Weights of a small mixture-of-experts language model, trained from scratch on English Wikipedia.
Size: 13 layers, width 768.
Experts: 32 experts in each of 12 layers, 2 picks a token.
Training: a variant of Muon for the experts, 494M tokens, 7540 steps.
Below are experts of layer 10 (counted from 0) of a mixture-of-experts language model. Rows are named router (the router's row for the expert), gate (a neuron's input weights, with its number), up (a neuron's input weights, with its number), down (a neuron's output weights, with its number) and show model dimensions 704-767. Each number is 128 + 24 x the weight over its row's rms, rounded and kept within 0 to 255.
After each expert's rows: a language model's description of what the expert responds to; "comes before" lists some tokens at least twice as common just after its tokens as in all text. This comes from a sample of Wikipedia text that the model never trained on. Tokens count by the router's weight.

# expert 25
router [158 164  84 119 148 158 112 166 105 152 119 113 122 149 106 104 168 123 125 148 134 103 148 111 151 143 138 137 117 149 108 136 150 185 136 113 120 149 133 127 140 168 101 114 116 125 142 137 125 185 128 123 163 152 153 142 100 150 137 127 154 131 127 150]
gate0 [144 158 114  93 132 125 150 128 178 137 127 179 141 203 128  68 133 116 138 146 112 131 122  82  78 145 117 101  91 114 163 174 134 115 152 112 106 161 173 137 135 193 131 139 140  90  89 139 101 154 121 113 118 133 118 152 148 131  99 123 140  80 151 137]
up0 [ 94 132 131 180  74 122 149 120  96  93 126 105 110 118 167 113 126 122 114 124 127 111 126  96  99 109 129 155 119 141 111 131 124 139 120 135 113 124  97  92 134 120 147 110 126 124 117 152 164  88 146 114 127 176 135 141 100 119 144  99 102  87  87 187]
down0 [146 142 126 128  94 149 128 120 138 136 136  98 152 131 158 165 178 133 153 124  96  88 118  95 164 100 155  93  95 117 184 135 108 138 126 127  90 134 178 155 112 142 115 136  92 126 145 140 107 104 105 130 142 165 125 165  99  89 124  83 103  91 153 101]
gate1 [112 139 140  95 149 102 147 115  88 140  91 111 131 149 171 163 120 118 156 122 106  97 112 134 136  74 128 118 130 134 123  97 104 146 135 116 148 131 185 108 125 125 131 156 137 109  90 142 110 108 100 129 122  93 126 117 138 125 143 106 145 144 137 101]
up1 [170 116 151 176 121 102 167 130 101 153  98 118 152 144 127 106  81 143 157 126 132 136 124 127 119 174 127 119 144 112 122 115 169 106 160 115 139 145  91 116 125 152 123 134 140 116 135 122  79 110 134 116 136 132 150 135 164 137 106 140 148 152 132 148]
down1 [137 145 120 106 110 103  92 137 126 114 127 149 129 119  97 105 118 113 119 149 153 139  97 115 130 128 116 153 160 115 155 206 148 115 133 151 133  99 138  97 137 121 110 156  85 106 136  79 130 118 111 160 124 139 122 115 184 131 117 109 102  93 136 109]
gate2 [123 128 103 108 163  71 129 127  89 148 117 130 125 124 137  96 116 116 121 135  94 110 122 166 119 121  99 158 150 112 168 118 132 127 106 167 147 148  99 143 149 128 136 137 132 105  72 146 101 144 164 119 146 144 129 138 141 118 152 130  83 134 161 123]
up2 [144 131 145 126 108 141 119 125 129 122  92  85  97 168 113 165 130 117 176 113 118 126 101 108 105 122 135 119 130 176 100 123 140 148  74 177 117 113 100 112 141 122 121 104 107 113 130 170 107 134 160 112 106 116 144 119 130 122 130 104 126 134 115 112]
down2 [ 92 122 129 130 161 142 123 109 113 120 130 128 193  88  81 109 112 174 123 140 126 123 160 126 110 128  98 168 149 179 122 144 149 138 176 179 116 165 139 117 107 141 138 106 130 146 143 126 163 124 122  96 182 125 139 111  91 126 145 103 132 153  94  97]
gate3 [187 126 162 126 112 177 152 114 173  78 146  93 124 139 116 104 153 124  66 108 108  96 113 144 154 177 129 113 122 163 123 128 122 144  83 169 110 143 122 135  95 132 107 128  93 152 139 117 122 166 111 136 130 181 131 167  87 111  98 149 124 127 151 127]
up3 [122  87 129 121 109 155 111 146 128 138 127 102 180  92 164 114 109 105 121 103 159  81 109 126 141 119 138 128 112 132 126 129 165 102 146 156 133 120 126 133 119 123 134 127 147 123 110 153 125 108 101 119 113 140 172 150 113  91 163 164 136 111  90 141]
down3 [145 142 115 159 133 127  79 125 117 121 140 110 101 123 100  96 154 183 148 127  87  65 158 130 116 141 158 140  96 105 146  87  93 144 113 116 120 137 128 109 121 140 178 118 118 139 134 138 141 128 135 122 112 148 150 159 129 149  42 114  86 141 133 129]
gate4 [116 161 185 130 134 126 148 118 157 146 139  93 135 143 121  84 135 119 122 110 127 101 118 151 147 134 113 129  99 117 140 106 133 149 142 189 126 129 115 124 195 110 130 119 121  98  81 140 172 157 117 142 119 160 162 109 127 126 150 136 137 181  69 133]
up4 [ 93 104 150 136 127 132  90 106  97 173 160 100 127  95 135 134 128 118 106 146 109 105  91 101 137 103 154 135 114 125  99 128 106 102  95 122 164 121 125 148 120 168 132 142  94 134 160 101 139 115 162 121 141 142 167 148 176 112 150 139 133  98 130 127]
down4 [104  74 113 157 160 119 135 110 128  76 111 130 133 142 115 151 121 146 102 132 152 136 106 169 154 136 101 123 126 129 183 128  97 130 146 124 130 135 151 116 131 142 150 142 180 194 218  89 138 132  98 103 120 151 115 110 148 163 150 105 130 115 120 120]
Description: Pipes, spaces, line breaks, semicolons and the No. marker that separate cells and entries in tables and sports result lists.
comes before: "2", "1", "3", " ", "4", "6"

# expert 18
router [174 117 153 105 122 125 147 136 116 137 140 141 144 109 140 113 103 111 160 112 104 147 155 149 145 122 114 136 149  94 185 116 131 129  88 102 162 140 129 126  96 165  91 144 112  91 157  97 123 142 146 100 125 134 156 169 114 112 108 106 156 116 138 127]
gate0 [ 82 169 132 137 143 116  90 151 134 133 139 140 122 122 119 147 126 130 119 106 113 125 110 125 117 133 111 159 140 133 135 201 146 180  83 161 127 115 181 150 162 152 121 141 137  96 100 137 120 125  94 125  89 121 112 108 108 124 150 143 132  99 151 137]
up0 [115  72 128 121 117 117 172 159 145 145  62 143 122 139 102 170 150 127 153 129 133  82 176 130 152  92 129 104 119 100 168 143 142 157 148 120 136 106 146 157 120 113 128 110 154 110 115 128 153 152 121 130 172 131 105 107 158 150 165 158  91 140 173 105]
down0 [131 104 132 135 148  98 113 112 149  73 102 172 160 114 144 122 155 111 129 138 165 158 120 127 100 127 121 121 134 104 142 116 174 140 155  99 132 130 139 119  98 124 137 127 123  87 166 150 156  92  99 141 159 142 117  52 116 137 136  98  98 141 114  95]
gate1 [132 144 149 142  92 145 137 153 128 160  70 123 159 139 118 165 124 117 141 149 178 110 100  95  76 136 150 119 166 160 141 135  90 158 120 129 150  94 123 157 166 153 107 104 166 126 111 108 110 105 155 136 104 143  70 104 112 145 150 130  72 141 140 130]
up1 [147 134 114 178 103 162 114 140 128 126 136 115  96 122 145 145  85 128 122 148 137 114 141 156  81 132 144 119 136 149 124 122 132 135 152 148 152 112 106 152 130 106 174 141 118 135 149 208 149 125 133 123  92 161 128 146 179 106 135 157  89  97 124 158]
down1 [108 115  89 185 127 129 146 197 164 117  92 107 137 121 172  93 117 103  95 152 147 133 119  69 151 149 136 149 132 136 127 140 131 124 140 103 116 122 130 142 120 100 124 104 103 149 172 131 129 110 144 179 117 114 122  75 114 136 141 138 159 133 107 165]
gate2 [ 97 144 133  92 115 163 101 152 115  96 148 147 114  90  89 178 112 126 132 128 114 149 162 130 111 134 136 134 149 167 164 142 169  67  81 155 113 118 107 121 142  97 117 126 117 151 141 156 130 108 114 133 126 133 153 138  99 149 119  69 112 109 119 119]
up2 [119 140 105 126  98 117  92 126 183 145 132 123  94 150  79 133  98 123  66 123 108 125 153 128 151  97 138 146 155 127 104 136  90  86  98 113 144 131 148 136 149 149 181 122 167 106 143  92  97 101 109 113 113 136 137 116 119 137 134 151 128 152 153 141]
down2 [ 96  99 179 108 137 151 116 155 137 145 120 143  98 108 147 127 162 134 115  99 121  89 152 132 132 146 137  93 148  74 136 139 128 137 101 109 143 115 156 145 128 108 166 152 112 115  95 108 116 113 174 134 111 104 109 100 133 129 127 155 173 148 167 130]
gate3 [139  79 118 113 155 150  99 127 172 121 132 112 147 147 140 142 128 115 162 145 108 136 113 127 136 148 151 163 170 148  81 114 112 150 105 113  89 139 173 139 118 132 130 183 150 148  94 112 161 140 147 141 156 137 102 167 115 157 114  96 120 131 134  93]
up3 [131 134 142  93 163 159 129 119 146 191 119 102 119 145 110 131 130 139  87 173 126 124 143 129 113 137  91 160 147 114 129 109  92 102 156 145 113 127 138 127 105 140 114 130 115 141 130 159 139 113  98 144 123 113 106 153 100 133 129 103 134 119 131 117]
down3 [180 139  91 126 146 132 187  97 173 111 150  83 157 115 133 135 130  78 101 128 135 186 136 141 127 156 150 125 155 155 142 143 115 127 138 142 135 136 146 148 110 137 122 122 124 149 120 136 136 143 109 120 160 168 133 158  86 128 124 142 129 104 164 109]
gate4 [128 111 111 145 118 166 125 113 147 158 110 101  75 126 113 180 126 117 167 138 163 120 110  93 149 169 111 120 141 136 142 130 134 140 153 123 148 133 105 151 120  98 104 136 150 121 123 147  49 113  94 136 100 116 138 154 120 145 116 144 128  87 150 131]
up4 [131 143 124  87 167 123  78  78 139 138 115 124 153 130 137 178 114 131 114 119 122  81 129 167 131 163  95 126 110 120 117 110  92 144  95 135 145 136 151 115  99 164 136 136 163 114 152 111 127 106 197 153 141 163  85 113 100 200  86 128 146 123 162 189]
down4 [126 113 115 110 151 111 135 155 143 117 146 139 118 168 139 109 109 185  97 123 122 115  96  58 116 122 107 160 109 124 131  82 141 117 126 153 154 141 144 136 111 115 124 146 136 146 117 171 134 142 108 101 116 122 109 110 120  63 124 127 128 162 131 179]
Description: Line breaks ending list items, table rows and infobox fields, plus section heading markers (==, ==See also==, Scientific classification).
comes before: "| ", "-", "|", "- ", "The", "- S"

# expert 6
router [153 148 149 166 148 103 186 156 126 160 108 180 136 117 116 148 103 140  89 147 117 100 109  96 127 117 112 103 117 179 139 114 139  77 175 151 144 159 140 135 130  85 146  92 144 116 167 139 146 126  94 124 125 134 129 120 133 153 116 136 104 156 118 146]
gate0 [113 133 150 114 137 160  81 131  99 163 157 142 120 165 110 138 114 148  93 164 116 118 126 142 103 164 135 141  92 142 121 142 135 124 126 139 129 112 122 128 130 150 156  72 142 173  99 116 140 123  59 118 157 132 100  98 129 187 121  88 151 144  65 170]
up0 [145 118 133  94 145 167 120  91 164 119 152 123 146 111 130 134 143 123 137 118  81 150 118  97 193 155  69 135 135  91 140 106  89 107 107 136 113 144 153  95 189 125 110 133 130 137 139 139  97 142 120 134  95 129 143 202 152 133 106  96 132 126 134  95]
down0 [ 98 104 151 162 131  98 130 118  52 156  93 127 126  94 131 111 110  42 117  75 129 119  99 166 107 103 161 123 136  91 178 128 131 110 147 132 147 118 121 141 108 170 145 165 148 142 165 127 185 143 134 108 101 155 141 130 134 181 143 114 127 128 136 126]
gate1 [112  65 123 161 122 121 120 127 179 152 114  90 181 125 126 124 183 129  84 102  79  75 107 124 155 126 153 126 112  81 143 130 151 148 126 118 116 145 123 113 155 122 133 136 157 123  75 139 104 130 123 165 166  74 135 103 173  59 129 127 121 107 132 146]
up1 [133 112 161 158 131 117 146 161 172 141 109 155 115 154 148 137 117 109 126 149  89 178 147 128 163 144 132 131 138 128 131 110  94 129 119 123 122 127 130 141 159 131 144 134 126 152 128 125 159 143 137 132 127 121 131  94 114  56 164 188 101 131 141 114]
down1 [ 72 116 106  98 147 125 134 141 135 127  99 104 108 112 112 113 123  76 108 151 139 131 153  93 123 136 132 116 153 122 110 161 148 146 101 106  93  60 128 101 163 153 136 145 112 149 108 132 150 165 137 150 117 135 110  84 148 140 149 142 167 123 142 165]
gate2 [122 113 165 138 151 118 132 129  86 100 138 106  94 143 126 123 103 131 147 153 175 113 131 141 127 109 111 188 123 145 121 113 159 117 121  97 125 105 137 131 163 116 133 186 108 123 155 151 110 175 144  69 144 100 124 104 130 112 160 123 101 174 139 125]
up2 [180 150 124 206 134 125 114 106 107 180 142 178 153 144 123 133 136 132 105 155 112 142 120 145 108 107 131 161 116 131 155 174 125 172 120 105  85 117  97 128  96 143 130 117 108 128 131 114  73 127 103 165 129  97 139 150 136 147 148 100 145 138 158 116]
down2 [153 146 105 132 140 156 111  96 109 140 111 129 156 185 115 122  80 110  91 122 121 180 133 118 132 119 107 113 110 100 117 150 170  99 116  96 101 133 134 130 150 104  92 128 126 132 102 157 115 168 123 189 132 125 151 135 113  96 117 162 106 157 112 162]
gate3 [132 156 115 150 146 147 123 161 169 133 163 143 171  96 182 139 115 108 124 110 124 113  96 125 114 147 142 143 138 142 147 134 149 131  96 116 133 131  87 145 128 144 160 128 118 111 137 140 131 124 136 174 103 121  89 170 131 128  75  74 146 134 110 138]
up3 [109 152 119 135 122 109 127 146 123 135 134 128 137 101 130 143 119 133 148 154  99 123 154 102 114 121  91 112 154 121 138 145 139 165 143 126 111 156 144 135 118 116 164 146 144 125 112 179 104 172 149 128 148 159 172 109 120 122 123 173 114 121 110 119]
down3 [113 125 144 139 151 119  97 141  94 139  86 107 121 126 111 121  93 133 149 115 172 127 132 158 181  72 118 106 108 122  87 114 149 126 113 102 121 151 123 111 120 120 162 112 110 129 129  72 113 130 162 129 110 134 113 143 111 126 140 111 172 104 174 168]
gate4 [121 122 157 114 142 143  94 143 139 167 172 143 188 138 169 159 151 124 130 112 149 116 133 101 133 114  75 115 122 131 124 107  84 116 112 109 125 150 128 145 112 119 127 113  68  82  93 172 147 126 115 118  98 130 140 138  79 129 174  77 113 102 101 135]
up4 [119 116 132 156 164 106 162 144 151 124 149 150 123 122 148  94 139 124 127 122 143 119 123 123  98 133 132 152 138 116 117  98 120 170 101 151 153 124 138 127 119 151 153  98 131 123 149 106 107  81 140 128 128 128 126 116  78 162 102 146  93 105 140 134]
down4 [131 119  86 117 162 125 142 125 114 134 109 119  78 114 132 110  99 169 119 166 134 159  90 107 160 153 130 136 143  94 148 117 147 124 122  89 131 143 114 107 106 131 140 108 151 100  96 151 110 106 103 152 103 142 173  72 212  91 125 136 171 151 150 143]
Description: Pieces of four-digit years and date ranges, such as the leading 2 or 1 and endings like 016 or 024, in text and tables.
comes before: "2", "–", "016", "020", "017", "019"

# expert 21
router [116 168 158 115  74 149 113 148 142 116 172 115 155 124  91 133 101  94 117 134 161 118 101 124 117 148 110 139 165 129 123 152 134 185 143 119  91 196 136 162 113 174 132 115  85 140 113  94  69 135 163 137 163 127 114 128 144 116 131 133 159 124 110 121]
gate0 [159  86 170  92 135 170 119 130  88 166 135 129 129 192 130 114 137 120 133 130 133 158 143 138 138 132 173  90 137 141 120 119 116 144 163 135  95 100 145  98 146 140 122 135  90 122 174 129 126 174 159 138 125 130 168  84  96 150  87 127 122 137 111 144]
up0 [ 91 110 121 157 118 147 111 125 142  84 123 132 127 113 120 122  78 129 143 180 121 111 128 103 122 164 137 116 133 133 161 125 124 130 136 135  96  85 122 106 136 113  84 126 127 123 115 120 130 132 118 127 125 123 123 132 110 106 121 159  94 152 130 139]
down0 [132 131 155 163 125 123 116 117 162 123 128 132 133 131 146 105 130 125 139 138 115 129 115 162 139 129  97 123 140  94  96 140 127 126 138 134 139 113 120 174 135 101 124 105 106 109 135 126 121 149 112  89 120 140 134 137  54 142 134 105 136 146 132 115]
gate1 [126 109 139 130 109 160  88 121 116 141 130 145 146 118 147 152  96 134 162 137  92 125 101 106 146 146 148 162 102 115 116 130 109 113  99  96 130 144 184 113 117 127 148 207  96 182 112 149 161  86 158 121 162 107 136 111  90 130 156 126 137 115 153 113]
up1 [ 97  89 181 126 113 129 135 102 104 102  89 107 102 134 137 175 124 135 141 168 152 118 115 143 104 137 101 154 162 116 113 141 187 170 119 129 114 109 116 120 152 150 126 120  70 180 107 151 142 152 190 143 143 137  73 169 152 129 151 123 123 108 149 165]
down1 [ 99 109 139 123 125 129 133 149 123  93 163 123 105 137 134 146 144 183 167 145 121 132 127 119  91 124 134 160  70 108 111  92 140 151 101  90 150 109 124 145 144 136 124 170  94 123 110 130 121  93 163 124 122 100  90 131 140 140 120 133 110 139  93 149]
gate2 [133 132 149 180 135 148 153  92 138 135 152 183 170 110 102 124 118 139 165 137 121 146 149 117 144 150  83  78 140 161 146 151 139 110 137 107 100 118 164 131 149 152 132 112 127 150 162 139 129 117 113 148 115 147 151 146 105 170 150 107 132 140 130 114]
up2 [147  83 155 152 150 159 120 161  89 123 127 117 122 142 131 164 121 118 108 151 130 140 139 127  93 181 139 119 149 170 143 128 126 116 136 136 186 115 156 132 130 110 125 120 110 108 112  99 160 155 151 120 122 113 106 128 120  85 143 115 121 111 130  70]
down2 [121 165  99 115 176 117 131 126 105  98 129 159 122 124 149 108 130 105 106 138 126 106 137 138 123 126 144  85 144 107 135 134 116 107 130 107 140 124 137 120 150 134 126 111 143 161 145 138 147 118 118  99 145 166 109 115 101 163 105 137 109 122 169 131]
gate3 [152 126 134 114 119 120 136 133 106 158 128 138 119 125 131 124 122 133 134 119 119 118 131 123 148  74 168 122 177  77 144 124 103 139 124 152 110  83  85 130 101 107 153 130 156  81 117 158 106 149  84 154 156  97 145 106 117 148 105 110 131 123 110 172]
up3 [130 134 150 128 123 127 155 131 170 115 149 158 138 161 139 122 121 129 122 100 120 116 126 121  96  70 139  74 114 101 123  97 115 138 109 141 113 147 141 109 143 113 131 118 129 141  87 159 101  91 126 122 119 126 117 151 125 114 112  90 136 143 132 146]
down3 [165 139 156 121 150  98 148 142 103 130 131  88 122 154  95 156 138 175 111  83 100 153 148 190 142 101 129  88 115 132 147 177 119 135 122 137 103 148  87  74 110 182 126 150 145 115  86  96 148 141 144 141 152 122 116 131  95 136 129 145 130 128 110 126]
gate4 [126 119 174 136 125  91 140  92 102 168 103 144 115 170 118 111 100 123 156  88 187 148 119 134 126 104 165 136 121 168 106 117 138 130 119 174 153 146 102 139 160 147 108 163 126 107 120 148  88 139 159  94 136 122 128 138 129 123 170 139 126 147  80 115]
up4 [ 93 118  97 161 147 103 117 113 158 127 138  99 135 141 157 136  89 124 164 155 121 106 121 138 183 129 106 122 119 110 162 145 150 125 103 164  78 147 113  70 116 151 156 117 175 144 106  95 118 112 134 140  99 144 142  72 118 136  85 107 118 148 126 115]
down4 [118 120 130  99 128 141 155 137  66 133 119 133 141 162 113 152 116 102 178 121 117 155 125 188 134 130 112 122 173 126 104 150 140 153 150 151 137 103 124 144 152 138 109 179 130 144 128 118 152  96 152 116 113 124 107  88 147 146 127 119 115 131 121 115]
Description: Cells and column names in table headers, especially election and roster tables (Candidate | Votes, Name on the Register, | Player), often starting with C or N.
comes before: "\n", " | ", " |", "andidate | Votes |", "; ", " % |"

# expert 17
router [142 135 133 162 109 149 161 137 140 127 100 158 113 134 109 142 116 119 136 138 140 124 143 121 160 150 105 119 115 119 118 131 152 120 172 162 152 122 162 154 154  83 123 165 145 106 167 160 164 168  96  96 167 133 158 161 161 130 109  99  71 138 144 133]
gate0 [118 162  91 166 138 115 108 108 138 121 130  86 158 125 110 150 124 111 145 135 126  96 142 100 119 120 123 159 131 131 101 108 115 178 104 147 149 114 111 119 128 119 120 112 129 194 141 105 136  99 138 153 147 116 154 141 128 126 123  86 147  70 135 148]
up0 [139 150  56 112  68 136 116 123 111 130 111 138 159 123 139 140 105 128 148 135 130 150 146 109 146 117  96  96  88 135  89 129 113 145 125 145 140  85 149 127 146 129 145  98 142 107  77 106 150 121 135 163 122  91 120 153  79 110 126 142 124 150 123 180]
down0 [113 128  94 159 151 130 100 121 160 149  68 145 136 121 182 123 124 110 165 137 103 150 134 143 137 123 132 125 157  98 119 175  97 108 117 110 116 129 121 137 132 106  96 139 104 123 127 106 143 117 133 122 165 139 180 154 176 159 140 133 131 107 144 133]
gate1 [ 83 181 137 135 135 148 149 102 152 163 113 121 140 137 151 106 124 134 131 126 164 153 108 134 187 106 160 161 129 146 111  94 176  86 116  85 115 111 137 118 148 135 158 149 168  88 129 144 125 137 125 156 111 157 121 106 106 154 144 121 119 137 136 122]
up1 [130 138  84 113 142 146 110 144 127 151  95  97 119 141 131 168 106 131 144 144 132 113 133 117 129 130 124 145 179 133 155  96  91 147 120 149  88 152 128 122 145 126  99 151 147 134 135 158 149 140 169 102 134 131 124 118 154 109 141 127 153 145  67 116]
down1 [124 130 158 106 118  90 175 124 110 166 163 128 130 103  98 170 150 112 118 118 166 103 145  93 141 135 132 144 142 131 192 114 102 180 157 140 122 111 158  92 141 155 142 146 114 176 138 129 171 130 134 112 133 130 123 130 126 144 132 170 128 121 112 132]
gate2 [158 123 153 149 130 160 128 119 119 126 136 115 151 134 153 123 149 129 135 126 166 135 122 132 168 117 138 109 145 122 131 117 160 140  99 102  91 159 165 125 160 134 138 127 146 135 106 127 156 105 106 155 142 117 137 168 147 152 175 141 140 135  73 175]
up2 [137 128 118 180 108 105 130 104 122 132 112 102  89  87 114 134 150 130 134  88 146 125  93 134 111 134 109 129 147 116  72 114 144  87 118 101 162 117 143 100 121 141 130 140  81 145 131 112 108 152 127  84 124 101 142 150 179 177 165 168  80 183 137 132]
down2 [104  96 191 116 160 132 200 113 121 160 142 160 146 102 101 148 108 157 127 138 112 127 145 136 131 122 129 100 117  87 142 156  72 117 136 132 107 154 134 161 170 141 140 138 129 116 151 147  70 158 137 127 157 123 150 129 151 120 117 145 151 142 130 147]
gate3 [115 133 142 117 107 116 137 169 139 152 180 144 123 142  80  83 121 131 131 145 109 146 166 113 134 106 145 110  96 145 133 116 106 160  90 110 164 155 100 155 108 139 122 118 142 153 144 137 123 153 131 134 122 132 112 121 168 131 147 116 120 115 103 151]
up3 [116 122 117 124 115 140 117 124 129  88 145 147 107 122 106 178 118 123 138 123  84  89 125 123  98 186 103 110 120 152 109 122  97 110 160 118 132 173 159 103 133 138 104 108 121 115 124 125 132 113 138 118  86 145 160  59 139 139 155 140 101 148 173 101]
down3 [144  89 150 157  99 142 127 123 112 115 109 172  89 114 126 153 133  92 149  85 139  95 123 134 122 103 129 193 104 119 150 115 156 123 147  99 148 161 140 131 159 126  88 132 145  99 128 109 107 130 131 167 139 144 166 120 147 123  96 120 103 157 112 155]
gate4 [135 150 175 126 100 164 151 117  95 138 113 155 113 161 128 134 114 121 130 139 144 131 124 154 106  99 134 111 119 134 121 150 158 168 129 108 107 124 112 154 151 140 163  70 100 107 118 170 134 122 122 128 104 140  77 115  53  82 119 157  71  93 150 167]
up4 [127 128 139 130 181 154 141 108 143 128 123 157 132 109 134 127 124 132 153 168 142 109  93 194 116 103 137 167 192 120  80 134 137 118 141 148 172 146 114 129 123  62 140 158 136 125 142 114 107 125 139 115 125  97 144 134 120  95 159 125 103 149 113 116]
down4 [143 117 136 152 157  96 124 131 119 143 101 125 116 136 127 140 136 115 182 138  85 151 135  90 146  97 146 116 178 163 108  99 152 125 148 132 124 224 133 142  97  76 147 155 151  97 137 147 120 152 108 130  95 103 100  95 143 120  70 114 107 100 160 157]
Description: Opening parentheses before converted values or lifespans, the first digit of years, and date words like in, January, October.
comes before: "1", "2", "999", "980", "990", "997"

# expert 11
router [132 118  94 116 161 146 122 131 112 177  93 130 106 153  87 138 153 175  92 172 116 145 119 148 156 145 177 106 133 119 160 113 128 146 159 193 165 145 157 124 112  85 117  94 132  89 144 124  99 122  87 130 121 122 147 114 111  89 172 166 135 145 104 131]
gate0 [ 91 133 124  84 137 140 155 143 130 137 107 157 138 142 106 151 108 135 108 106  90 145 122 149  88 109 110  82 101 130  93 121 112 126 115 120  78 127 113 134 124 144 176 157  92 171 165 134 195 157 117 112 157 104  68 109 132 127  78  97 107 134 117 138]
up0 [110 124 151 143 139 145 113 136 105 138 139 164 141 101 133 118 164 115 112 102 130 116 130 151 127 101 140 142 114 135 124 142 152 102 119 160  85 111 184 122 134 117 142 146 117 134 156 143 110 146 132 140 150 120 134  91 106 122 110 112 164 138 174 122]
down0 [105 117 114 107 123 150  97 127 105 107 109 132 127 129 127 136 112  71 120 156  73 106 100 191 115 107 144 129 179 156 145 121 156 119 171 139 110 128 125 108 168 111 133 108 153 102 116  93 127 146 194 149 131 127 142 126 135 134 157 113 160 135 153 163]
gate1 [ 95 103 153 153 100 135 121  85 119 123  99 129 148 168 111 100 138 115 156 101 112 113 144 149 146 104 118 105 146 178 116 162 128 161 120 125  93 104  91 119 100 147 125 127  99 160 130 112 129 142 134 113 142 110 137  73  92 140 138  91 147 134 150  95]
up1 [110 144 122  95 121 135 129 123  91 132 145 136 102 141 156 137 151 107 176 143  89 127  99 107 114 116 145 114  94  85 106 129 163 112 145 107 126 137 129 125 163 114 152  97 154 121 171 136 127 102 160 135 105 122 133 107 111 116 137 141 106 113 129 131]
down1 [124 140  94 141 124 180  89 102 120 134 201  84  73 154 155  78 139 157 141 116  98  86 137 143 156 143 170 127 108 142 137 127 102 145 144 159 128 127 125 149 121 130 180 115 133  99 133 104  82 125 134 137 138 152 139  98 121  98 147 155 138 105 103 123]
gate2 [137 108 164 106 120 138 137 134 110 140 139 106 131 112 159  95 146 119 108 173  83 124 103 150 140 130 130 101  71 128 110 128 118 111 104 142 151 171 135  98 125 117  99 125 135 153 146 121 139 128 103 140  95 136 131 170 136 104 100 146 131  92  92 120]
up2 [143 106 135 107 164 127 128 150 113 141 100  77 125 138 135 142 111 118 132 153 138 139 142 154 120  90 143 108 119 127 164 113 204 105 124 147 114 146 135 146 128 107 105 110 142 171 121 101 170 110 113 130 100 117 106 117 150 123 130 125 150 103 149 144]
down2 [125 141 134 146 124 130 125  94 139 143 143 170 150 148 142  96 109  94 100 117 149  79 112 148 141 128 129 166 101 110 121  82 150 111 137 100 150 100 116  82  85 117  89  86 144 115 135 119 110 118 135  91 112 124 133 121 131 124 132 123 122 101 123 122]
gate3 [126 110 174 123 118 121 137 120 119 141 223 129 128 135 124 141 136 124 134 133 125 171 157 144 133 108 163 157  85 149 100 148 153 117 106 179 167  94 155 124 122  91 157 107 128 136 135 145 101 149 130 152  94  82 105  83 146 144 110 133 120 149 132  91]
up3 [135 124 132 117 141 147 166 149 154 111 132 117 128 128 154 103 119 130  97  95 109 137  97 114 108 127  93 143 120 155 105 141 112 122 134 117 123 121 151 134 110 129 107 123 143 102 153 182 104 133 122 120 103 122  98 156 161 132 141 125 124 139 119  98]
down3 [157 156  74 128 119 114 162 129 115 136 124 116 123 121 137 129  78 186 133 118 128 153 115 128 125 101 127  69 120 143  87 110 136 165 151 121 148 110 130 127 157 117  84  83 168 113 145 139  76  74 146 138 117 134  97 131 109 113 118 118 137 161 111 110]
gate4 [150 124  98  99 117 126 136 103 153 120 134  83 166 113 143 154  62 125 152 124 108 128 141 149 159 108 106 118 130 140 155 108 143 128 164 133  74 130 158 161  97 125 117 148 148 134  76 122 173 142 107 142 131 107  93 110 170 155  90 135  90 161 143 162]
up4 [141 121 134 146  95 106 148 142 116 171 118 104 109 122 148 143 116 144 131 148  67 145 156 115 124 137 113 118 132 130 128 138 153  85 131  98 159 132  79 143 125 168 122 145 125 150 109 129 119 133 118 126 127  32  95 135 110 134 127 148  95 138 152 144]
down4 [147  97 130 130 146  97 164 136 116 113 166 108 140 113 135 118 143 121 115 125 133 153 137 123 122 128  88 133  85  79  87 176 163 100 158 159 150 102 125 124 160 135 173 117 138 130 106 138 148 146 126 106 131 182 148 132 112 131 113  84 102 119 128  98]
Description: Numbers giving counts, measures, dates and table values, plus words like more than, over, approximately, e.g. 345 MW, 7170.
comes before: ".", ",", " | ", "–", "th", ", "